{"routed_scale": 1.41, "init_std_router": 0.0383, "lr_router": 0.000282, "vocab_size": 46060, "beta1": 0.95}
Below are experts of layer 6 (counted from 0) of a mixture-of-experts language model. Rows are named router (the router's row for the expert), gate (a neuron's input weights, with its number), up (a neuron's input weights, with its number), down (a neuron's output weights, with its number) and show model dimensions 0-55. Each number is 128 + 24 x the weight over its row's rms, rounded and kept within 0 to 255.
Before each expert's rows: "comes before" lists some tokens at least twice as common just after its tokens as in all text. This comes from a sample of Wikipedia text that the model never trained on. Tokens count by the router's weight.

# expert 2
comes before: " of", ",", " in", ".", " was", " and"
router [100 161 109 105 120 164 153 125 120 111 106 118 156 144 101 131 149 106  89 129 153 156 126 148 123 133  84 144 108 135 108 138 150 145 137 125 162 125 142 122 195 130 112 132  90 177 158  97 140 128 161 137 128 149 121 148]
gate0 [142 126 128 103 106 123 127 162 125 119 119 131 150 138 100 211 138 114  58 138 142 147 101 123 168 140 111 113 131 115 136 163 101 124  97 121 127 100 200 100 117  48 117 126 119 146 138  93 131 117 120 129  88 182  95  97]
up0 [108 110 102  93 106 146 154 144 141 120 145 162 149 149  73 209 138 103  72  92 102 135 145 112 157 118 117 102 158 104 154 153 114 149  96 145 151 154 168 140 127  64 118 130 112 161 131 111 113 150 122 132 147 150 129  96]
down0 [120  53 110  99 132  89 134 121 118 132 156 175 121 109 124 141 126 127 143 107 142 201 113 165 135 172 160 116 155 119 109 110 122 146 121 103 174 158 141 113  97  92 127 104 143 149 112 111 173 106 161 109 144 150 128 124]
gate1 [153 153 151 146 154 157 101 111  96 110 117 133 134  88 167 128 162  94 133  82 173 139 140 140 162 148 152 121 137 115  95  83 131  93 162 132 155 123 134  89 160 153 110 117  88 121 114 134 130 100 121 107 128 135  95 176]
up1 [149  98  96  95 105 114 135 152 133 131 136 105 141 180 133 133 158 107  58 110  82 118 142 116 164 112 178 100 123 106 142 141 154 135 144  82  87 110 173 165 148 127 144 164 112 133 150 124 122 102  99 111 121  60 149 157]
down1 [ 97 150 154 112 144 109 104 160 174 100 140 136 144 204  72 106 178 133 141 134 138 150  78 135 132  92 132 128 136  96 104 155 128 136 121  88 122  90 149  89 114 133 140 127 107 122 102 121  96 108 146 123 141 137 178 160]
gate2 [166 128 125 160  91 135 200 128 142 118  99 112 122 152 135 115 158 163 128 167 160 129 123  70 115 126 112 163 101 115 127 141  90 129 109 172 161 193 146 118 112 118 149 115 140 123 141 154 120 115 133  78 155 138 106 135]
up2 [133 112 136 200 119 121 164 118 110 122 101 133 139 159 130 139 143 177 161 102 149 106 132 111 143 130 135 132 134 133 116  91 162 113 101 176  98 116 153 132 131 126 156 133 152 124 113 103 114  96 136 117 131  99  88  98]
down2 [115  84  86 144  99 126 108 140 120 104 142 119 136 126 135 114 154 116 142  98 139 131  96 125 146 149  79 131 126 154 119 131 113 143 165 118 122  85 148 117 133 119  91 134  94 105 103 119 137 146 126 148 107  95 144 122]
gate3 [125 111 131  72 149  78  90 111 103 118 165  78 156 117 114 139  93  77 145 168 120  96 127 163 128  88 113 130 111 135 122 141 150 132 121 125 129 149 142 123  97 145 126 125 143 177 141 123 138 164 122 135 121 155 135 152]
up3 [120 117 141 122 162 101  96 103 111 121 119 116 135 136 144 130 153 100 139 109 131 100  61 145 137  93 134 106 106 106 171 126 126  94 130 167 116 103 164 102 119 165 152 154 147 135 139 139 138 105  56 155 120  99 145 151]
down3 [138 105 145 138 151 119 126 120 106 103 140 163 147  76 125 162  46 136 148 129 119 139 105 129  98 113 138 150  84 109 119 133 126 103 108  92 126 124 105 166 113 120 151 142 118  87 154 101 132 151 119 117 123  89 132 133]
gate4 [169 163 131 128 189 121 128 182 188 137 138 107 164 118 146 114 128 156 131 163 113 102 149 124 171 149 130 140  95 129  74 122 120 179 149 106 149 133 129 127 126 138 124  80 132 159 140 111 143 119 168 141 137 145 132 103]
up4 [126 107 161 133  78 135 132 116  77 145 140 131  84 129  97 125 152 109 143  82 131 153 116 149 141 111 144 134 140 145 145 153 137 110 131 146 100 124 157 102 206 159 123 103 164  97 116 137 126 162 136 108 126  90 156 139]
down4 [121 155 124 175  96 120 105 115  93 122 144  85 127 135 138 134  98 113 159 205 150 115 125 110 143 135 127 107 152 112 124 134 131 139 171 119 142  90 119 125 120 123  99 117 120 135 146 105  65 120 120 148 147 135 146 172]
gate5 [115 116 137 123  89 119 151 106 116 133 139 133 109 116 113 132 168 150 116 112  82 155  96 123 129 154 119 124 149 104  96 129  80 157 115 145  86 123 169 125 100 150  93 113 124  99 144 116 122 165 169 135 109 135 161 147]
up5 [ 78 160 163 142 154 139 113 156 127  98 153 131 141  86 168 113 122 106 126 156 129  89 104 125  81 149 134 152 125 140  80 102 139 120 120 119 151 108 154 138 140 142 111 121  87 106  76 139  92 153 136  98 145 119  94 134]
down5 [ 95 122 132 152 104 129 163 185 102 141 150  83 149 124 165 126 131 120 128 131 152 110 138  54 144 138 158  79  88 117 149 163 176  97 128 174 133 122 122 151 144 138 126 151 161  98 122 119 128 174 144 122 115 115  96 144]
gate6 [117 119  58  81 105 127 108 134 173 122 107 119 126 136 119 106 138 135 128  98 121 110 133 123 108 110 157  80 134  88 131 133 134 106 156 183 102  99 130  90 116 144 117 147 147 160 164 158 110  83  97 112 171  79 163 160]
up6 [107  89 121 113 108 143 138 119 157 146 131  94 148 152  93 115 108 163 114  89 131 145 179 157 139  90 112  85 101 142 124 139 167 128 156 169 111 110 130 117 104 142  79 128 165 154 129  86 149 132 107 116 193 103 164 139]
down6 [153  86 158 152 112 107 117 102 124 167 132 148 104  94 130 111 147 154 195 139 109 102 116 123 193 129 134 111 138 104  88 147 153 119 191 151 120 131  93  99 129 152 113 173 129 135  96 118 159 109 111  57 186 173 122 127]
gate7 [132 135 134 159 142 137 142 151 187 117 121 163 107 137 154 107 161 143 131  95 153 182 128 124 143 140 151 119 125 131 163 110 126 126 126 151  99 136 132 137 170 134 139 156 133 113 137 125 103 151 174 125 125 110 134 129]
up7 [150 129 111  91 137 130 135  97 128 139 151  92 147  75 125 135 100 143 145 135 149 136 107 110 154 132 155 138 137 154 125 142 112 115 138  99 164  77 123  97 117  91 112  79 109 171 111 102  98 123 120 129 125 147 137 131]
down7 [124 139  82 117 111 124 100 131  99  95 133 160 126 135 116 110 141 165 108 124 139 142 106 117 160 120 115 146 151 102 160 146 135 117 128 168 142 153 159 135 146 126 131 137 121 111 119 113 113 118 131 145 126 120 131 140]
gate8 [ 87 143 124 156 126 146 138 151 129 144 140 102 127 125 130 159  94  97 150 141 111 149 114 122 101 160  95 122 176 112 129  65  89 112 122 130 123 109 190 199 137 106 145 130 129 120 168 134 154 151 144 152 159  99 157 136]
up8 [129  94  84 177 135 103  99 135 177 135 115 112 160  99 116 118 113 128 125 133 136 107 120 150 159 159 127 140 119 115 135 109 144 114  95 141 135 127 155 121 156 153 109 113 121 158 127 127 115 139 145 166 146 143 130 120]
down8 [119 116  84 129 142 105 134 177  98 127 129 129 125 100 159 143 108 123  96 135 100 107  95 124 131 114 114 154  95 135  73  95 174 161 130 133 124 121 103 108  83 112  90 123 113 176 125  93 113 153 131 126 137 136 168 110]
gate9 [162 130 124 160 172 135 109 125  90 155 133 108 127 139 176 105  98 110 122 114 119 118 117 124 106  99 168 136 115 124 144 129 127 125 145 150 107  93 129 132 115 113 193  95 137 152 128 128 103 141 141 131 153 164 123 120]
up9 [121 116 150 118 126  96 151 119 134  93 138 112 124 111  50 101 126 158 136 113  84 115 112 140 140 112 138  98 148 150 123 125 156 169 101 138 129 133 122 135 169 124  69 134 121  77 148 175 110 114 137 170 123  82 160 107]
down9 [ 83 107 113 138 133 145 148 129 103  90 125 135 120 119 130  93 117 128  84 136 191 186 117 151  87 138 144  84 137 102 133 130 143 132 149  80 128  92 127 148 148 155 129 107 110 160 153 113  94 118 161 120 131  98 120 157]
gate10 [130  78 102 125 119 122 147 132  97 118 137 122 129 118 139  83  85 132  87 116 157  90 140 138 129 129 129 134 106 150  93 132 150 155  87  76  85 122 116 126 125 153 116 115  90 126 149 174 100 166 117 123 141 103 144 112]
up10 [116 187 110 121 128 105 147 114 147  98 152 176 120 135  86  97 161 156 154 134  97 123 116 129 137 168 123 102 126  95 131 122 115  65 172 142 137 130 105 108  81 141 128 120 139 137 101 135 116  88 142 151 107 137 101 111]
down10 [ 89  87 110  98 165 118  79 107 103 148 123 151 156 109  91 161 118 120 124 115 131 109 116 111  96 148 118 123 142 123 121 190 164 135 112 156 152 128 116 140 150 108 113 136 145 127  94 111 127 123 150 204 168 150  81 127]
gate11 [142 111 131 148 128 107 171 100 123 151 121 107 134 129 132  89 100  77 112  89 129 118 105 146 108 150 109  84 105 139 119 122 104  84 142 131 173 145 146 103 187 137 132  89 126 105 120 102 137 158 150  98 149 108 106 132]
up11 [158 124 141 151 144 136 165 182 109 125 155  75 135 119 123 123 151 151 125  97 151 127 148 150  97 152 142  86 115 132  96 129  85  88 152 139 122 122 167 133 154 105 159 121 127 111 110 156 106  92 134 129 136 139 124 177]
down11 [ 99 114  90  92 113 109 120 109 111 121 155 102 132 132  92 156 141 147 161 160 135 139 130 147 147 126 135 149 146 120 179 155 110 137 115 124 142  89 130 119 127 184 162 137 103 136 119 162 112 151 176 123 110  99 126 170]
gate12 [123 139 119 116 169 118 183 138 150 151 130 149 109 107 101 107 111 142 139 148 146 112 155 156 150 160 120 143  96 105 103 111 104  84  63 166 131 125 127 157 133 134 125 161 116 135 154 117 129 140 125 153 108 127  99  84]
up12 [122 125 131 128 135 101  71 109  87 166 138 110 136 133 166  94 123 137  87  94 121 124 140  88 119 104 148 109 175 171 140  74 166 131 140 145 121 134 128 136 101 149 147 121 130 140 128 153 118 101 100  97 125 116 114 121]
down12 [132 123 132  95 116 155 152 147 145  83 151 171 157 110 102 163 117 126 121  98 128 168 157 117 118 159 119 127 118 141 162  67 132 101  96 107 143 116 141 106 130 185 125 109 166 131 116  90 146  79 118  85 107 160 129 143]

# expert 14
comes before: " of", ",", " were", " are", " in", " and"
router [124 124 107 121 125 108 129 129  75 152 122  94 117 144 141 123 103 107 101 186 130 141 100 129 181 150 106 119 105 156 145 154  90 134 145 119 106 158 137 142 163 166 101  76 105 129 181  86 164 104 163 117 137 122 125 118]
gate0 [ 96 101 106 107 130 141 103 164 125 104 126 142 145 138 149 161 116 114  61 121 119 152  70 121 106 140 133  99 116 108 152 134 130 114 113 106 140 138 118 112 179 159  94  96  99 133 168 114 135 101 153 138 121 100 123 131]
up0 [ 68 154 138  85 180 124 120 186  98 142 154 108  58 146 117  90 175 161  85 140 128  99 144 117 118 104 152 159 167 166 116 146 135 100 128 180 122 105 130 117  95 167 129 134 118 126  61  75 124 139 136 146 103 162  96  98]
down0 [141 113 138 136 109  93 162 146 159 141 124 144 134 105 122 111 130 167 124 119 109 109 146 129 169 135 155 105  92 121 161 154 161 108 156 138 138  86 148 174 141 111 107 137 103 148 153 128 119 129 155  81 108 147 122 103]
gate1 [137 148 107 151 127 133 139 123 135 156 136 171 133 155 116 122 118 109 178 191 150  84 147  72 135 133 163 136 125  99  78 116 116 146 128 149 145 140 153 117 135 147 108 159 102 112 133 100 170 114  98 121 147 144 108 108]
up1 [ 88 103 157 110 129 128 118 112 122 152 141 146 109 106 156 140 135 111 127  82 125 164 119 118  80 100 149  88 126 105 152 112 151  93  88 108 125 116 151 145 132 134 106 141 127 102 113 109 130 142 136 118  82 134 108 154]
down1 [ 92 144 122  91 201 119 100 170 115 123 162 128 124  85 130 113 143 149  84 122 127 175 132 130 136 123 114 139 130 143 151 120 150 123 119  93 169 113  91 128  96 117 123 160 113 122 103 113 135 156 116  96 118 111 137 112]
gate2 [126 149 144 119 130 128 140 124  92 144 103 150 119 111 114 123 101 130 175 124 139 154 126 141 143 120 130 126 134 122 138 119 151 127 112 150 138 153 109 139 119 168 107  83  96 116 127 114 163 160 129  89 133 130 130 126]
up2 [120 172 127 148 116 160 118  99 156  90 136 161  97 139 132 130 140 116 129 123 147 110 119  99 159 137 113 106 150 155 115 108 129 180  88 158 159  94 140 127 146 128 124 110 115 147 111 149 109 152 107 163 127 144 176 121]
down2 [106 104  96  75 119 135 181 127 100 111 123 169 110 127 133 128 119 165 180  93 146 110 140 102  75 127 157 143 129  65 175 135 127 114 128 149 144 122 154 141  69 134 111  84  99 119 121  99 113 104 122 155 126 102 118 118]
gate3 [150 122  81 101 117 129 164 132 118 138 129  93 139 126 149 118 139  66 112 121 134 143 114 111 125 135 197 104 122 121 127  71 127 117 104 136 123 168 154 107 160  96  84 127 130 110 107 141 181  94 169 148 185 102 139 118]
up3 [102 118 163 177 140 120 106 119 149 106  95 150 108 131 112 127  96 191 160 138 167 130 144 144 134 111  59 158 121 136 133 164 122 159 175 125 154 108 123 150 124 155 182 124 101 125 161 121  85 149  90 117  90 142 105 140]
down3 [169 139 126 140 122 153 134 100 173 107 127 153 163 129  97  84 146  93 172 116 113 113 121 154 141 102  92 147 148 145  93 137 123  92  73 124 108 105 151 120 136 155 166 123 109 122 121 160 152 127 115 136 118 161 137 144]
gate4 [121 146 109 138 135 118 115 147 151 164  70 111 129 106 137 162 134  90 140 167 139 143 174 118 114 150 118 142 145 108 140 100 125 119 109 125 135 150 153 100 145 159 159 104 152 135 131 100 134 132 144 167 104 136 110 118]
up4 [100  71 111 109 129 166 136 135 129 101 122  57 114 173 139 118 178 118 116 142 138 113 180 133 107 136 128 118 133 130 111 125  99 101  94 105 108 119 110 136 171 159 117 154 113 128 111  98 143 136 109 121 108 157 162 168]
down4 [117 196 112 131 157 171 105 177 115 117 149  98 145 120 147 156 144 138 119 139 100 137 149 109 152 111 130 124 146 144 131 154 146  89 137 180  83 145 128 152 106 103 139 110 138  90 134 135 155 142 135 118 118 118 120 142]
gate5 [105 131 146 126 122 139 128 125 118 140 109 117 118 102 125  99 163 139 119 105  83 116 103 149 112 130 131 132 101 133 177  85 145  95 166 152 113 163 153 102 141 130 124 107 137 135 114 136 110 151 128  73 112 109 154 126]
up5 [144 111 115  93 159 124 117 135 140 145 139 161  88 120 123 167 133 119 144 136 172 135 148 144 138 132 100 134 156 136 122 140 109 156  84 109 148 105 141 117 111 134 149 161  95 107 120 160 128 115 163 167 112 151 119 105]
down5 [160 133 127 117  80 127 121 144 129  97  97  80 138 122 102 150 130 135 137 144 163 129  92 141 107  91  92 111 132 115 150 131 134 159  97 136 116 110 105 165 168 165 146 127  98 112 144 130 144 123 155  95 127 140 111 152]
gate6 [171 128 104 145 126 146 140 111 139 100 119 144 142 116 138 149 134 145 111 111 159 142 145 154 155 168 188 138 158 168  92 140 154  91  95 103 106  98 147 113  93 145 108 100 116 134  91 114 140 119 126 132 136 182 171 117]
up6 [173 116 162 158 126 136 123  99  82  56 124 178 132 153 157 137 105 145  71  96 141 141 167 160 128 139 136 113 139 134 137 123 138 124  89 135 157  96 114 138 126 144 157 150 119 146 134 121 117 108  96  96 119 143 114 121]
down6 [101 108 117 200 131 141 143  96 104 147 138 103 126 172 126 165  90 104  70 129 103 150 149 127 181 123 145 167 162 123 133 132 130 128 144 128 124 172 143 156 116  98 127 163 143 115 114 144  89 144 113 143 161 142  85 105]
gate7 [104 142 117 138 107 126 114 105 139 102 144 137 121 142 105 127 157 145 130 117 167 131 133 129 138 148 183  88 122 122 120 172 149 141 119 118 128 164 142 108  93  94 109 102 182 134  62 108 143 157 141 136 136 185 143 139]
up7 [101 153 102 123 115 100 128 116 139 124 130 115 115 141  80 111 126  70 105 139 137 137 138 139 126 157  95 136  81 148 116 160 137 136 137  84 144 142 108 108 119 171 181 138 163 154 159 101 155 143 117 114 117 138  72 124]
down7 [115 161  99 174  98 133 144 121 148 117 153  77 118 177 113 141  82  85 145 125 116 116 127  94 149  95 159  82 176 116 104 105 131  94 108 161 125 132 154 130 134 146 102  94 112 197  90 121  97 134  91 126 154 116 142 145]
gate8 [148 160  82 113 125 110 105 161 142  90 143 137 136 143 171 155 126 144 145 130 119 110 140  92 147 135 142 106 101 145 158  91 162 134 117 124 147 145 105 133 118  99 113 108 122 134 115 139 117 117 129 191 129 144 174 129]
up8 [119 156 103 133  91 112 110 176 147 110 125 140 118 150 139 130 122 119 121 158  96 122 117 132 146 100 103  99  80 125 142 121 181 144  99 125 142 156 153 103 109 103 103 122 151 160 125 117 107 136 159 147 148 124 187 129]
down8 [139 100 128 138 149 145 161 170 151 108 163 137 110 105 153 129 141 142 141 154 109 128 120 137 149 131 134 139 136 132 147 136 142 114 162 130 143 152 128 127 109 139  87  85 116  87 146 121 172 105 123 178 182 134 174 156]
gate9 [137 150 131 106 112 127 125 120 144 196 143 145 111 126 122 112  83 129 119 120 145 128 132 136 140 139 154 132 160 112  92 106 105 109 182  84 168 156 138 132 138 159 127  70 137 133  96 130 139 108 113  74 125 118  91 131]
up9 [131 190 132  88 116 122  97  85  80 176  88 136 114 133 146 125  70 160 134 116 122 114 132 134 116 137 107 104 140 111 113 120 167 105 150 122 129 173  93 120 116 129 122  81 141 115 144 103 102 108 123 118 138 148 102 107]
down9 [156 138 118 138 127 116 102 135 143 135  85 123 144 104 108 114 157 135 128 129 129  95 140 143 129  78 104 173 123 115 146 102 110 156 136 113 121 173  95 125 141 146  97 121  99 138 123 121 101 139 119 113  87 129 114 109]
gate10 [146 117 112 133 102 117 103 168 159 140  99 139 120 111  95 169 102 145 125 108 146 146 137 153  97 158 132 151 145 164 123 144 145 133 120 134 107 130 111 138 156 110 151 113 121 103 146 180 186 116 112 129  85 138 171  88]
up10 [ 79 145 131 132 144 193 160  95 134 109 134 106 120 144 159 115 171 100 128 177  79 118 116 141 162  96 117 104  97  83 160 120 127 108 148 110 138 133 152 127 105 122 103 132 141 112 150  74  66 138 111 110 169 117 112 164]
down10 [112 158 134  99 119 130 136 113 102 127 143 111 117 115 153 140 105 134 136 179  75 152 138 150 148 160 104 107 155 144 151 144 164 113 143 103  90 148 162 136 115 128 121 150 128 140 114 101 118 117 126  84 161 107  75 157]
gate11 [120  95 134 112 116 133 185 166 141 180 148 157 130 116 112 149 168  84 137 152 142 122 117 109 165 148 106 151 117  85 116 161 137 150 105 154 130 173 124 127  97 127 121 120 137 129 133 108 101 157 109 165 116 137 150  84]
up11 [142 113 126 118 122 144  86  95 149 102 153 156 149 160 111 108 133 129 149 118 152 133 120 130 132 118 101 130  96 155 107  99 142 116 144 121 135 136  94 102 135 163 113 134 112 121 157 170 117 104 121 122 159 127 123 156]
down11 [128  89 100 134 154 146 135 138 135 137 137 142 123  95 129 131 106 120 127 151 120 120 152 169 128 127  85 118 137 129 150 151 122  80 126 115  92 164 133 145 167 102 108 126 160 133 155 141 101 107 153  86 162 140 110  83]
gate12 [115  74 151 107 131 113  89  93  99 140 112 130 125  77  81 166 137 119  92 164 132 123 138  85 115  92 107 136 108 100 139 113  72 129  91 126 110 112 130 154 123 155 107 111  89 132 160  90 164 118 112 130 104 155 160 129]
up12 [125 139 123 117 111  98 163 148 165 152  86  99 139 118 166  88 100 104 149 113  89 115  89 162 114 107 152 124 133 194 126 177 128 128 137 155 127 123 131 161 176 101  88 148 135 132 140 124 118 129 181 116 135 123 102 123]
down12 [117 122  99 202 158 146 155 112  94 110 143  91 143  89 132 147 155 181 141 158 123 189 170 129  88 126 136 117 161 167 143 119 129 132 168 114  98  90  72 104 148  59 100 117 103 108  96 120  91 124 118 125  90 153 116 125]

# expert 6
comes before: " ", " \"", " Team", " first", " W", " Votes"
router [146 120 130  89 150 120 155  86 126  95 184 120 137 123  83 142 157 162  97 164 109 123 119 122 109 142 102  84 132 124  73 143 152 113 118 126 136 162 124 153 158 139 139 110 106 147 179 136 104 104 134 143 114 137  80 140]
gate0 [167 164  72 115 122 142 102 108 118 131 112  91 131 126 111 152 153 128 143 133  81 133 113 147 149 108 128 110 136  98 130 135 158 120 130 130 167 132 138 119 165 123 119 129  74 158 147 160 112 111  95 132 129 122 143 138]
up0 [155 172  81 109 149 125 109 117 172 120 116 121 111  97 137 144 138 135 120 117 110 119 163 170 160 126 140 100 124  98  89 124 104 111 132 161 124 182 137 165 126 128 148 144  92 179 182 121 120 124  98 139 120 156 142 142]
down0 [129 144 137 111 121 108 109 120 145  88 150 100 111 152  88 107 128 108 132  91  91  88 102  75 141 106 108 166 108 108 138 111 110 107 137 135 124 169 151 157 118 122 152 108 163 150 107 144 121 116 124 139  92 155 114 160]
gate1 [132  89 139 125  85 129 124  87 130 118 127 108 142 155 111 171 121  95 145 153 132  80 109 127 102 121  90 135  59 121 167 136 150 139 113 167 120 138 139 108 173  96 115  91 119 146 125 132 119 114 141 150 147 119 160 123]
up1 [127 165 142 168 173 120 156 128  94 124 131 145 104  96 110  90 152 153 101  98 127 150 111 111 126 129 112 120 158 126  97 105 118 120 146 108 150 125 123 121 138 115 136 139 130  95 116 128 144 124 170  70 155 107 115 156]
down1 [ 98 121 136 180 135 118 129 161 140 172 132  60 137  66  99 107 149 105  90 120 122 144 129 128 144 128 161  69 174 141 102 110 138 109 136 101 144 112 142  90 124 128 118 122  84 133 179 106 137  99 127 144 143 168 124 130]
gate2 [ 99 119 163  87 150 113 175 136 173 130 134 132 148 109 145 134 103 158 126  98 129 134 116 130 170 112 156 153  92 141 116 152 116 141 132 132 142 170 117 131 187 145 121  99 125 130 111 120 117  85 137 112 168  97 154 167]
up2 [125 150 109 117 172  93 144 152 158 159 143 130 163 127  99 121  96 148 125 115 129 135 131 137 133 100 158 159 102 149 130 152 119 144 118 100 133 115  91 134 107 143 171  91 115 120 105 133 102 135 127 158 110 109 123 129]
down2 [129 131 111 140 124 133 168 121 103 146 128 156 142 118 128 150 135 143 136 130 138 153 163 127 123 123 162 134 187 108 106 155 135 166 133 107 152 152 141 146 136 105 140  96 115 135 126 118 157 121 122 102  79 113  98 151]
gate3 [159  95 100  70 158 125 178 108 134 110 122 138  72 141 169 156 163 136 133 105 127 123 139 135 120  93 141 138 123 118 136 152 151 128 122 162 124 174 112 157 144  87 118 138 121  94 108 103 119 143 136 133 145 130  84 156]
up3 [168 130 134 114 143 165 103  98 120  87  77 125 141 110 143 102 140 159 127 110  95 130 127 106 147 126 148 117 142 110 148 161 140 113 133 109 141 143 150  96 190  91 160 158 124 141 136 136 120 118 114 131 147 137 128 114]
down3 [144 109 137 131 102 145 140 103 126  87 164 158 110  95 130 136 137 133 100 115 136 150  99 108 124 116 111 138 135 125 120 165  90 137 147 114 164 144  95 141  96 149 159 132 138 103 122  94 159 108  98 153 131 160 149 136]
gate4 [151  90 128  91 156 141 116 118 118 101 119 113 161 111 151 121 151 105 125 154  82 124 100 154 127 135 162 112 156  88 112 147 148 129 113 127 135 114 115 159 139  72 197  89 118 150 105 185 107 156 111 126 139 106 139 139]
up4 [151 142 125  89  87 127 145 104  91 102 116 139 171  85 150 139 124 124 127 141 110 176 124 164 124 125 137 133 150 109 122 158 134 130  84 116 144 125  80 147 119  87 178  72 108 144  73 160 135 101 121  89 109 104 152 162]
down4 [ 97 123 123 139 121 125 117 136 156 104 114 122 141 115 130 131 108 104 107 121  92 109 159 138  72 173 146 158 121 146 103  99 112 123  95 125 117 131 124 119 121 102 145  69 137 142 121 176 116 134 109 150 139 128 146 127]
gate5 [109 122 144 124 123 104 130 109 183 130 151 119 137 169 153 101 122 118 125 133 171 136  93 136 128 127  82 118 156 123 116 109 144 118  94 154 144 103 115  91 134 139 125  80  76  93 133 138 121 129  87 152 174 161  86  82]
up5 [132 113 117 144 116 126 129 184  83 134 116 146 147  73 111 137 144 116 114 139 118 137 136 136 200  96 101 129 132 160 142 128 155 108 156  90 112 131  89 142 129 179 133 124 166 105 125 107 124 166  91 113 134  99 152 106]
down5 [104  84 137 114  97 145 135 108 122 103 133 153 111  61 178 109  98 109 120 113 179 100  99 100 136  97  99 125 117 110  94 141 160 148 148 129 125 150 143 139 126 118 125 124 120 125  92 127  96  77  80 103 125 129 126 159]
gate6 [154 150 138 154 130 126 180  78  88 104 156 143 141 103 128 117 128  65  69 101 103 126 122  93 141 102 149 109 110 130 121  99 116 131 101  82 148 117 171 129 113  87 125  71  99 137 129 117 119 129 115 131 100 166 116  93]
up6 [162 122 157 146 116 109 179  93  99 102 151 106 160 129 131 115 113  76 104  99 103 139 104  88 148 157 143  79  73 146  90 112 141 113  73 101 162 130 153 166 106 100 121  65 131 140 116  66 118 155 122 130 120 160 114 102]
down6 [132 143 139 124 128 151 137 150 127 174 109 113 146 141 120 110 137 120 117  75 122 136 126 134 113 128  87 125 174  95 153  72 157 161 146 143  89 152 125 145 119 123 151 139 124 134  99 159 115 129  95 129 157 128 131 132]
gate7 [137  97 154 116 101 108 109 132 158 126 126 114 163 141 145 160 121 127 147  77 136 101 161 123 111 131 157 122 108 153 120 142 127  85 144 108  95 149 122  97 122 160 159 152 138 115 132 123  85  89 103  60 116 151 153 132]
up7 [123 106 141 142 125 146 127 129 152 125 152 145  91 130 164 119 128 149 104 136 142 112 139 115 121 109 140 166 124 117 148  86 131 170 177 153 108 139 143  95 114 143 141 120 101 137 122 135 120 150 154 102 100 179 105 118]
down7 [180 124 140 167 131 103 113 148 154 132 118 103  76 140  91 134 164 118 143 197 157 104 158 147 113 130 121 114 137 144  97 130  99 132 146 190 132 124 159 147 117 127  96 180  96 128 126 161 136 116 113 135 125 109 121  93]
gate8 [ 75 164 157 130 104  80 168 160 117 146 151 160 144 129 123 122 139 177  94 131 159 103 139 130 105 118 118 155 122 140 110 148 115 149 134 103 127 146 132 104 118 139 102 130 144 131 121 129 100 110 151 106 144 111 121 175]
up8 [126 121 140 124  68 107 157 125 118 152 114 154 113 154 106 121 146 165 106 173 167 127 112 168 135  87 107 117 116 149 135 130 130 150 120 103  97 107 111 137 111 167  99 125 121 187 146 151 123 108 143 122 145 114 108 156]
down8 [140 159 145 111 129 100 133 174 118  90 111 161 162 165 119 126 117  77 160 128 126 122 106 148 124 148 156  92 105 168 154  97 110 158 141 161  96 134 141 155 102 129 155 102 118 111 111 111 128 139 154 107  78  98  89 125]
gate9 [160  87 131 167 207  98 123  95 160 120 148 112 126 110 167 144 149  91 150 181 100 117 132 133 159 145 154 162 120 111 109 141 103 127 134  80 124 130 105 153 141 153 125 121 122 114 149  97 116  94 119 151 124  75 115 149]
up9 [103 131 104 114 110 117 107 145 127 140 106 116 145 111 116 124 128 125 153 163 124 123 155 143 169 149  85 123 126 127 140 159 162 120  93 150 106 142 122 119 134 155 104 120 157 127 134 131 117 107 126 159 132 161 102 116]
down9 [134 141  84 137 116 172 100 128 138 138 162 105 120 127 140 125 128 115 131  86 123 156 125 130 131 160 147 123 168 161 118 130 120  91 134 141 152 102 157 153 155 115 149 136 116  86 152 167 166 102  83 119 120 152 148 161]
gate10 [138 140 117 109 172 173 130 153 163 144 131 162 115 126 134 166  98 157 143 124 144 100 143 170  72 116 109 152 128 114 113 172 100 105 113 153 117 113 147 137 167 170 143 159 113  99 106 112  79 162  97 121 170 127 103 120]
up10 [126 131 102 129 134 131 160 122 131  88 144 134 152 126 169 129 123 156 108 115 125  92 120 135 105  82 126 107 111 164 121 102 153 127 140 122 138  97 154 103 128 111 115 144 134  78  61  86 113  87 145  98 124 101 182 152]
down10 [121 137 128 114 142 107 159 128 117 135 170 128 159 190 137 133  81 150 146 169 118 112 163 134 125  95 152 157  94 127 117 100  79 138 116 113 117 126 147 181 139 136 126 124 133 136 107  68 143 126 119  85 136 149 154 109]
gate11 [148  59  87  98 121 126 182 123  88 117 101 113 154 114 113  96 104 107 136 148 128  85 120 140 130  99 123  98  99 118 121 115 102 123 121 123 133 134 123 148 151 132 143 118 147 101 156 108 181 125 108 143 109 119 153 129]
up11 [139 109 162 109 124 135 129 106 136 133  94 144 108 136 133 101 171  89 112 113 117 185 123 137 125 124 131 131 150 139 128 137 122 122  70 147 115 112 134 128 165 158 168 161 149 149 109  64  87  98 121 139 159 151 133 141]
down11 [132 118 139 109 106 120 137 149 118 130  96 129 103 118  91 108 123 103 148 103 135 132 127 135  99 125 130  94 108 153 140 110 142 152 146 152 162 155 101 128 115 100 162 130  85 103 159 170 135  96 118  89 153 139 135 172]
gate12 [ 85 122 169  87  97 142 127 130 139 123 138 100  86 167 136 135 153 149 120 128 108 132 124 117 144 150 114 170 136 123 116 169 140  86 168 111  84 156 119 137  99 105 131 138 130 141 154 143 140 136 109 109 123 114 151 141]
up12 [115 161  78  82 137 129 105 110 143 102  92  79 129 136  78 122 111 111 150 147 106 163  98 140 125 121 131  85  99 117 103  78 137 106 139 132  96 141 127 154 109 184 129 156 106 154 156 145 153 125 171 135 125 140 140 156]
down12 [110 129 153  96 132 122 124 121 187 105  59 124 109 120 120 130 122 120 130 110 108 121  92 112 155  70 143 146 170  92 137 137 129 144  88 122 109 145 116 117 157 131  92 167  99 178 162 114  95 142 111 112  98 100 137  98]